Experts of a small language model.
Training: 1250M tokens, 10463 steps.
Below are experts of layer 6 (counted from 0) of a mixture-of-experts language model. Rows are named router (the router's row for the expert), up (a neuron's input weights, with its number) and show model dimensions 96-191. Each number is 500 + 50 x the weight over its row's rms, rounded and kept within 0 to 999. Numbers have three digits each.
Before each expert's rows: "comes after" lists some tokens at least twice as common just before its tokens as in all text. This comes from a sample of Wikipedia text that the model never trained on. Tokens count by the router's weight.

# expert 1
comes after: ",", ".", " | ", "3", "0", "5"
router:460490509492453474451574594418469541537367528622477560517521524491512468434514418473420443426560615503479507534528454554524448529447617530508562470562503553433474500398557474535487437417565545526509430531551506519402446559563540481426511462445545445456446456449472462544424489486486494419
up0:491523546501450542385493464532569503409413551561544533517492555447430564499540513510390490453505464526479532466429426547535431527487494452487517509454524499540467568437463491490563439531472512508485390454466414527523439464550514524587478461467496500491470496467420541479478479497480480502
up1:509529451457592452459533580469503518469455452565435429552445457591479558549464482550474429472486483469491568499477456543426536388559494467539574492489507497480470474609563445518561491560492577528569448508536564472486430425510492592449498609450478535421489430506457547444499453496565664496
up2:539526566475559508514561488605515527491500555528459492565523490496511497603518499491409508486371539493552606609490488427460382639475532554471547482454525444445553537535487465389422466457501447460602513489494465534518468476556454585488467508493477506492434430522491474443479502459463560541
up3:525495530481531486429476507502450567634484491528510419558441539479555485525430591520620505467540602521482539464531461393600508503520500559540548451499481557517444526478499398542504454546542547548495443506515478480516571462540511449457576537442457489503534451290457442497456508482408534582
up4:463465490486475575519522538483484480602421496506495480543495503480529515446421509563521502562514558443385626423489418452497458593531461493493563477544419542494460410530507476514400482425496461485548522451513465557411529420616570527540485505434448417462468498470545477486439483512412558518
up5:486384508516463521514565549540361477397455503461490527580473519460517477423354518587506613477492562454510441498550454539434523574548449449526455557511491551424497517500576510500447499476538508580434461538406548549543445458515502515504588468526544468446502528533464488463561519468430536490
up6:432399580468404530513518486497482531492462465571442445521556499485433542536519514473439468538488514521503486485558557521486498496505532461463577433462512507432523471431534586595527470576437485518433618476428552558464499477479476564488501545458485516518529548516514442517442573502524428512
up7:438506493446514625455461463486485480540447491557438455526510430444478471530436520514537501580524491475542543552485567512524447593507411624554449415505472443537547502467469531455549490399527555534454514500559538538584531507529486445498489456453516500448536429472429470444530496587488519461
up8:521533496476536424462508523533483519379527489465484481370498528472559464550451473588530468558495479572485527502472493466401478470510499571495520529460490477494497624505558525593573595437512586650627473431492405483477473521477469478527494488586443499519458433553411447536494446525508543526
up9:487396484516565488496632496557468474414449477572570523515521513419552499411457462536499551537544627535482465385553516521570515531507460435465490552474598465498478538518442513507420460522507536479512475463543504615592416690515557465566464493523485467508416532517548386502590484514510435488
up10:459487467452457451434520495471476580526495477388501534462480584517530561478510421563458558467463532487416464353552529477415529513498501500478496405439432424440522474533604483530481457493520455477486579560556542566493565467536542491505530352539476573513538487600482435540446503454538577513
up11:463559477445457507477484505447440553524530547412505465536443380602535566425508387437447507478408510572537522473521583550554511495561511519503499491458556491567487495492452490465433490582583456584537574524547497448578466550459450571453548535545615550490500520536367464534493549570563526490
up12:611455460489540578482581520462586486528521571498444511379563441425452463494449547451519487485523524505398460562460487425566536572561476550525498521519537507543425470507436522484499452396576564483462607500510570499456483565511502515539452561559542626572512563526535431536492487531449510475
up13:421503461473492419493501488472524511507506604469460439382537542448540563376487401416538589534541561389542500531463519524517521524521520575537645520490462593438539491479531546431460458549539501559460563566557513576538471508456438523471521493481447539544513478551567402538485498515570559481
up14:491530511527573531439512536582447527538450542478477506497495470436566522425563434506543520429527535535515528527496463499444570478475514489554463440431472415497490472532600489414494449483548475548557515515521413628559448512540547560420502465489558489546378504515501474517502597568424477428
up15:612511452536471480390580434443577448446562486459556544478599609462550465499507559506516428488498515452544454411526550490526585533426581518507499488496429504546608601506586455477528415458490441431500470468416422505530455517541547498442480562573511466484476485396446521570499480481505550491

# expert 6
comes after: " |", "\n", ")", " |  |", "% |", " |  |  |"
router:497518581562601551544511460528474407552561523466504479499389465437499587450599495495501450501541447523452477490469526347407550536515421517574497481556552485501502530506593581486542614498528532546501502375529518532485581513505433435539525578467492544398541542561523472528539474448508558463
up0:518556504473527417470484428506559523518478511446448532510548401505455485426568498562579565590480467509468475570554511466510464502488533468531469510496535463408492479568535400528552561466514506499501417474520531580520429526449405532450474475512457444432589498486484545333499467526497485512
up1:528546472506547440503499465422425463551533573451501512538452532588510551534487522610536461440494501507509509520553511561410430510523567546546509532592489502584458490478455511428411520553583567505552553521554522475518459502509565383523430549435473516508449492494558490494585463525421501516
up2:503430456542492472460381422417426572519586465488516571378491543461464500512407502428440476473413543526579520528452490530502478509563438461560453469506372583486551412491461487574451583497461520459452501440532574466544551421526530520577464498547521472442417529529513441624420543501453503410
up3:460490574499494478527534570470501507510509564547478438571431390551552460529412572521507498449496435457591500580516447455531594495500383509507492528492477511489464438530450535492429591636495367652495467535559546430520490446416481544475516456514478522510520470490505531430501512454508398474
up4:440577500587527442516402512547455480390498540550461503520425407498461428481564472465476512503505491579531374478463446503508469538472568570524466550427474421542497500454448507464411573470492482468524475444498546343522464492425451333505540542499488535486440586499458536441538536476552562468
up5:586482500611517523449520478456499511464541498547456466579578562453502509445513468568532487498511562569518647506468583532471492562458520550542472536473552508438481506471481520508502443478402500436492460466456448400528514528478581405523497536450476505597458430532591520467516584543480541499
up6:469522486532518469480390331549544494476503586556497529517440424528483445560431546426414502532562387531387504499483494515508562449441524533570525490601503521531561497530600461462550427428527451434542494565585443499461485559522465500439529511460597475571456507525481475420444444519545517523
up7:545502558492498519439473498535492471450518518494536528521633514464473486580553558410611493439533528570482499506459498530492456531587456490548561435424505551445553555459510445609427490481511451541463513463505531387514399465440551600432578542505468534394410559421513500487583495427435573486
up8:588572571541618503485424453512529500487447539455458471563603605436498528413455563546464399480479430483473518565526511504507417594536514466540414493469428483498515516473450506485499496520511549434407629526425510524549473435527492497367484451523511472483543523446484501520480460497480508497
up9:425542511501505484446464483528546509460434416500487394511494384600455561466527469560436492427484496602452543458478490490543467493474510591492428548540445472510589495468539479487459473473549570506565532508491519455508440507497474464484456463454503576471503578588474538526496497515601452568
up10:571483501473520542602450464519478428514513562581504471506475601530516494501488523466389511435431502635548535494501560485461506502533528502517513535468494418488514584463456498506472455475520450568561539456542445466517542489459565423463484521471424519506473547502549461436561478531498484479
up11:513590480540490457462539517431577556552499457475427530540522494490493528471462456502575479521569505563488473420393486502489581515508608467471439428558475512523456484469452485473446490520517458504495416524515488508542506480401524511480539489493595490504484473456492526524448519483529504564
up12:506519513559473580454531427469417493494579514449459616441562486591569568510545478517548485475372479557453485545581427554482555486463555461434514389548505451514481496511494513611533494420472457487494429401517425460549603515507523470333440437501541506512561498511581496435427484444538537520
up13:504508559508555546626510503419448582535451608570412498518526490445447458564524543545559432500506534501493493510517475458490534520565449618494556521438484606472510517473481594540402546520490568483545567452526555534573436385561431501504478547550473430468440453537582550530511498494544462534
up14:491555422515504449534410505507506404402493515530544521481621541510485528377515490474503517426541522451539454478481512587559466500564509479534577544561577370500482591447510543475622528571492494536533577503523550593505535576507518490540440550598455485564532464485440488425496556497470477430
up15:509482583470565450500461476483520548439499530447528501589428353560536422521463423581446472556357534436491480467554492567512540524519491570579470512520536433415444454503426478497479449506424471460557509465571438478532439528501536435371483462442488464439517571579492509473512514371447541451

# expert 13
comes after: " | ", " ", "| ", ": ", "–", ", "
router:483516469427435529475512482492528570463483524508423425493517540528506517586516542552535469553675492517564490520493499487528569551428431462541477554436463476642632515529431482520492488495512498572510473459394473523502431536479496561497439540496501501536591555564476526494419601541513443503
up0:544481489428455505556393413573507486471509483618487489509500540480452473632467636496472482457544408438528475500474556408557477566465546576471489479517560581505465517506543473551504649511456447458477623620514490522541450594489476515647454584485538476485540513486447581424444636563422553543
up1:448504409412467466486531530457454519478540543522464534467546443479516509492417541526507639419535428544508453532581472518494491490581505421554557474447494566556504497497499546406507563548499459564485453467490486498534454482467468421523515499562436541520545460559601510487570543425438501461
up2:615528493551464503483519416533455487496512445521538386461461444530563565517510519444420597478521533412444569543475441528523557541568534446525616463490461484470538334469534412498508461513566538482493568527538540501561453578513577474511546479420628635637537551474502426518468563423556601495
up3:458538604449466534492552485524512492456417584512520537482503504527565576453515535517567382549449493456488500582499494508416548574479541631474512600525458581527524559519566551439579575430518647447500487527533392501601562497496543512479565524458482551525457509545429488479498520504575519468
up4:522515498482493473481546507487435526472501520492472477494620493445514475500531604523464507471486500439513440529425544474489452584433473561526512480580474534585537536521502428537477513574506524472492537440478561508536489524453550520532431518542581532496545465490466478507482518479455501472
up5:549480518533455463480461522465424479555399499471502470461540471489503422479605587543504531571448515524467399473501480436528468488505599422514437522454503591496473491539519532513527542498519575532491477533494582447559538536489516475418430484480477403474473525578531475518447383514452391510
up6:538511540425384492447596549457546520580536442522476499490559492548589576568465593506536502498470484524431512488509465426486579445533475498426531538463492565488481521558534491498554467625416552523555539490570586530537525498527455520475536506431475527526530439495452604526515552409497543522
up7:496431521428452466481551512571481569399501462612545428556532401488456518517501461527414481509404454399556515386430399460440558520434454565553503509458492496586473612508422582601446503500479438564345571544463498535477503514476535506451417438657505497546534494515562404535482470484510488468
up8:555420518495582502448411382460538527396454580538483437463492502652514517520502468452486466492520563525483544523511445552465503502572530548614513434510567498547530505535488452451470492496601450510527529545456571483428461558516553529582536509502460460454521535516564451539489474371517553549
up9:546533510444500450531472405433530544527514489482568475470511489479419595486540567555500468480453520588561474527480480413464498584569401515515515482461579495465506488592431522500533495450563485511578536533510531525491414445529477481603422525606573628517446489499483498551433460501424658491
up10:450425487431408526481524492449522589524576574493515442541573541522411474434585510480477518523505500470548524433515513557661577574417540515442474471551560518533464470564591465572468441505467572529515521539510443497516502439527592475541520417443544493395483477411485513493561494448482497506
up11:538448565490568394335487402542418482533593554424494516527475572473438625459472480482407506477460542435513396407537483543547549525502472447442496525396540597580446454539522521575455507494504516531477493405517527505492498525517453524543423500569470515526442532578509511558498387429444535508
up12:502527518489550541519494508490564538405501390564424466478558449399437500521549497430451591425554503498492425497423469503477518445519489602427468490594551596464547508438462529492465509430424571562453549577563576537483515431488528477458496541438492430497458578478536467538507430405509502556
up13:535440544473578555529491597614506532515560620508497487552610533452498476434488566480462533492577504508444568477469504508461529481452492566477448502486444472515515579527417494515596526527438542433426451529489485591495513540544527377504491539420539495488487463537573426541494569506415496500
up14:537537431549577462543431486493442493533524488482445469450409540446484529521428492491487465472447461399512512562498499441447455490471477448598616610424554472565428531487481522450499484553459498478490472476483542471505509442553441504443518575557478489589435498482531467498481551570608530491
up15:486544470543448517533509518512502431490564508520484513480478513414523532495490446513437451554500460514535456580508518560540499453451475567642479539592587467519416608481557480525464483381553590508483497516497518485492534478510474458490425505440480423541479550502543545429529503428560526497

# expert 12
comes after: "2", "1", ", ", " in ", "–", "| "
router:569526555490403461494457467456491444609442389548508451417456587521553478544525573417482508488499367489560568530457562536508583482554522541483462503506478434497491465455455482437608438369558522434470474502432492534483483519478521483539446556482511485529548519492432514502449571381596431564
up0:554505465598592415500508483602528477502539522450525456535522475526503501428483432529538412446505479460443556502532479525484564479481547532490501384364451530397528464545532566518452501554482544422530524510505459433534594471504482502463447465488527541461497570482471479439440479589407579511
up1:497517533562586565467503546454510490521439533492491448499491518508419539456380526440461532473482547531480595427478422413332509485497441570452479587530545476468523590506527552446465434527529419599535516460493534562471536452573391483473495460507571535482567577438507427521433498455575378514
up2:475510461574524535447463440545421506537611509583444557461483472562491553491502537556490461562436482534485556465483466548542493431407546547414491439586576497531609559568464469421525478444500482520491422398584506459521460515526490507517507436540502476381489505477580516629446525474501540551
up3:435442562511583556539450522463495464509587493439461464483410567435435515514498537570463426508442504507527525532499553511492540484574542489514531502541443534517550489527505603394537455503467409553522508408511499560504431432379623562455488513521509603480514538531557466550436486489540471460
up4:493504592490527534556520482406521458522493536489496457539487551528485554470617496482488483476464521504516479446494502486512408523504518604538473477565519503457559593415521433479520564487472512537474543504502602541494490480456505560514549686491527539433455468551473485562465463498481551438
up5:490513480521493587481505538507408516492432467533534360546507575580517444582477476458442440466471496449556499526549538489586461613508532508476465496519395512406523470411475588543492533527384480559421418516610503491456504521497524376521457508481563506476437594598482442525521560495490517499
up6:400475620474466471486516542525522446492443446545420495490472432559519496496571542477567524452480443548444456497549385577560405405498503502560479533497474534485565560544486603529544424479537522594496548413505452569533504542527490530484465474596527526431552498492448489530524436483530490522
up7:443541545474470504492441431597600463579543565427482424542501484508438558526550505503576513510525536408459525535526469432462601567427583446401567616489433536510481482517505496430508545381459488471392512419400399526423461534454471516566484373487460540536574425504372465506453490507481506524
up8:474506489462508505477507487666502518490404533463472476471452511579553550460549529513535517445439471457506405469600360498452536508478461446540546480561470530569471444477477407496495543515442583499522571561415525482521412514444604454459552460527516518452421551553494457604437490422434486496
up9:476427388537515526427521539578532574523464572486465484479443471439507561496457515545466558507407562485526498461443470363461480441483548433507549472441568582456483518544441548475521500596474481571502493498454539570487509558516503458560524457533469497469513537501415525503499557551446463590
up10:490471528482511539456506440520533472544470487455503499539438457530455570546511345513477482521591545472595547432510491469570418529525467573485468443458571550498516480518502535497441528414593523581432559585546508499493494528466528625571524423485594548460605575473516535564485558417531524528
up11:488520553453535545502509419434505476566564542515486546413502483495478504479417494516594488616557498466474516461485525532588486569507527523514480557468532479460570518489562508458528475463511578581482487575507551437516480559520488546534498462526588475461524539514529468465496607423496498497
up12:519546472533532459414558502467451478520427527459408551509471495448500494539469551532473551504455508482571558414520446518546516441473556538455656548482486550502512490512479569579491551520506462543502502427417573507434424472547487444460545498477563480454601458502484495508518494481555473585
up13:510452484392467501487545505521525485523474469484496471547489457589509475491549541553541463452504448520398531517490504499533495509583527532491534539456547475529503546460530540514581454466453559488531455477497577461464570572501474553379604496496496624543581519468502562510600499410459570425
up14:485468476381527526510580464507603523528582476471519537525566528379457509525493505562509571492518403475472601465543497401525398515444531519492574489519558529518556573469564610399493582456460423519390482496515401619525511568509466525539473480493594476506510485496502461518518519477433520514
up15:570510560503441467469663481493545434598543417443413457449431520579588487595543489563527454545512485477468501539451479463550508489529499508482509561478502491553441530544508462513512481494532476485606449440543489482430486503489528551521427460553478507517454508496592467370547391488523495511